Below are experts of layer 7 (counted from 0) of a mixture-of-experts language model. Rows are named up (a neuron's input weights, with its number), down (a neuron's output weights, with its number) and show model dimensions 128-255. Each number is 128 + 24 x the weight over its row's rms, rounded and kept within 0 to 255. Numbers have three digits each.
Before each expert's rows: a language model's description of what the expert responds to; "mostly gets" lists some tokens that are sent to it at least half of the time. This comes from a sample of Wikipedia text that the model never trained on.

# expert 12
Opening parenthesis before the year after an author name in reference lists, surname endings like ović, ski, and County, shire, moved.
mostly gets: "ić", "ović", " moved", "shire", " went", "owski"
up0:147141148148096180110091135079129081121161119124144107125142124102111132147190132102166103134108151102129091154135107147088120180101161144148133163145106126143137147125133138123158153120100122120104109123135083116091126130152118102114177151119153082098091128139135111139090102119163118164166121149163105123179138127115131103114113135099124104150105109171127157118093097139115123106093
down0:137177126118128109181131156131094157103162133140142158145138108129100143126157094109135112150106127131114152135164106124130103093093151093119107118118134119139155153136123136144136134108095085136152137096121124144114117141122159144079112118179109138119101099138145139103129168138100112131121136143095141157153088160115151171106116135172144161127107102151121168123120168132159120098075
up1:155130131133111159124122158125144131094161104123123177120174097132108138142138086123136106137120111135125120127113086113154115146092162061152102117133117127074136116109116089125129107108135154135139148118111111134136108162123113095116141142151144120140115131158092170102114142101118133110164143178107106161159162155152138126151121131113118131128133117114093112117097173121106092129150
down1:100138119109128128106104135153107138118121138102146119144142117130157137134168132107099147136187143120111110135128114119110096151151133153096152168099117153138164076110068157110103143087132107131182119154115167155094143147135159136110121147133093121112102133109153126114117141133107110142171130131094078140079133135120146127093123119121113175126088066113173181164121130169129160077122
up2:143104125137129150119110163127120114122127114136138151138142099121153121150146103107145122131106156140145104179124123167105156155122144124129111134073128126127126154101073165144144129108117143114126163119090115115140153136143123102155143115110150076156078122134130119119091114127145176194115151132166100096149154129118076146125142132133133095179123139129126174118130143088136102140144
down2:114137121085125149156094122106131132074121153168130103134118177165125131119119157092102099134128120149100143161145129088087103086130098150131125068121148117119128163141132117128125167117114081141136136082168125156102148156103178145148133121163127145149123126086133139155147107123105110170156108142109111163154147108114138101079068144133168163134114153089144145127118157177102165136158

# expert 15
First digit of a multi-digit number such as a year, postcode, code or score, e.g. '2'020, '9'1602, '1'00.
mostly gets: " Candidate", " Role", " Score", "ب", "whose", "Between"
up0:147128150127087149142108180105137183116119163122125160160104127117150155130144149117153136188118142132155108155110090137099110140128124136140127138095152092154116153110147114099142116134115139133098114095157115104154207109166124124119142139093131105111155139126103096114118142126173138130135155122156117120132145102141149137099134109115161099110147123142122179126129121110144108120096
down0:149118173158127159126165168113155096102105106132123128146110155129160130128104121098147066109118140124121112110150117132102147139125150163100123111120092115090089135104164137110091153147122159130198107120120104104123101128147156146108165163124139067083120070103108129162083146110111161171177114175131146099128134135180140150111132101151102136139135117145132117124145128129147098132166
up1:129143093113121132103080103112097110096121144155133166177158112100168126138132122122155121137049091109147071124096144143135134097096141126129115118166174118160151137120123159109109140143111120174110148160125120135078109164117124137114113097142132139121124130135165167125145137140120133176118100131140106150178122092137116149125131160142148127148137161101161148122161099142161117159149
down1:139096185128102095129174114142168131152156124144094105118153113090141146124104144142141157133108123090115127152160179108134191123128151124110122119121132120156190131128156146111170160125086135107151125130102123159118114182091114119118156107148115121112094095149134080157144138164129086137100054123133110131118129103148133076135115172158104167098147159147071112120107131151159132153193
up2:139150109118093132116094175128098107108127110136103104154153116125153170125133096081166125125103098166121112093122136113151162097132162082105140162138093166099137167108135149118152101159100151137147156147157089147070158156106143104153137147174112084135150095088098133118126116100083098139167126113147096153163124144138143143161146138137121168122098157126151130104121159128112132152135
down2:164097176141124149116152142141101094136109104131125140151138104168171142189069097133118105170121093130092135155114126124122162147126094100166151119137078128135131130135130146139098152131110146093086173135154153185124150134144105107071117136144128118122100172125114090130152132147086142093166129199078116093132097129127137124129105155156131131092151156143123132136103137065112102108133

# expert 27
Last digits of years after 19 or 20, such as 19'8'3 and 202'2', in dated prose, citations and infobox entries.
mostly gets: " century", " ago", " percent", " August", " July", " January"
up0:111150128093110161127117158107097175114143145105151145126120104126150169145137123123154111143112108141117114102149135167083104154100153062093098128114091171138115117141101153100125155132104124117104123117138114072070162117160078119166143151113157122153134107168116139151107135135136147142157164159131092131162166123079127105138136150127145108125110117123145166149098105124121090107119
down0:178142110143103123138135139122146100063105117146125105153088149123141115128124181150112118106104160127131095140119151135138162093136111126144117127102137133139106156170139120144135118129140109130184142107164085131095133129124097137116151143129090140135107119124144103164123122137145128103095072127135136088123086134103134139149110163140175145127136137148143108138156092129163102108133
up1:137146103077127144104105135092077131083158143151173118128103115114126139148116100152124091173126101115109153128147118117124102102089105147117105157132106149135109158110124143138153140092111144094113127120138122096110156138167107120163149092120193097141167110121102170109092088094109130147133102178123120139128169143117103107155165136107184136138119163107161147149105120124097104080105
down1:165120157142121125123117141129143141138086145130127181161097160123155123102143124080148146102157154135163146140138134119149132111141168090135136129105128141068128086096171112117157061120114110126168173153108154122091135113117129132117142155102086080139161135100120126104100148135159101156114132114146119132103113138128133175154087150155100127091124105152105136114138107136083137146158
up2:108130090067152140184071158105137158118128101109135151134121112115173147146145130097151112127128116122110144086097085154131141133103117094130107149113161159114123156135107099118147140132118140127136157096120163112132145111149090151132146130121138091135135102152125133135093127122127117167149113133170107146135143126088106125112138118106130074119117130167137118153146121175127122088121
down2:155102150093120139131114158108115127123123095162133173105127106133106103122104192160151131134170143122160151139129115111107102105140117136106160149131092121129121131155129124141130111104164116097151124141139123122117134122158148148118101184115123118122150149121160144083096136148113112079101160114134097107174176160096137162093069169100110115128133096139138153137144070154127122141123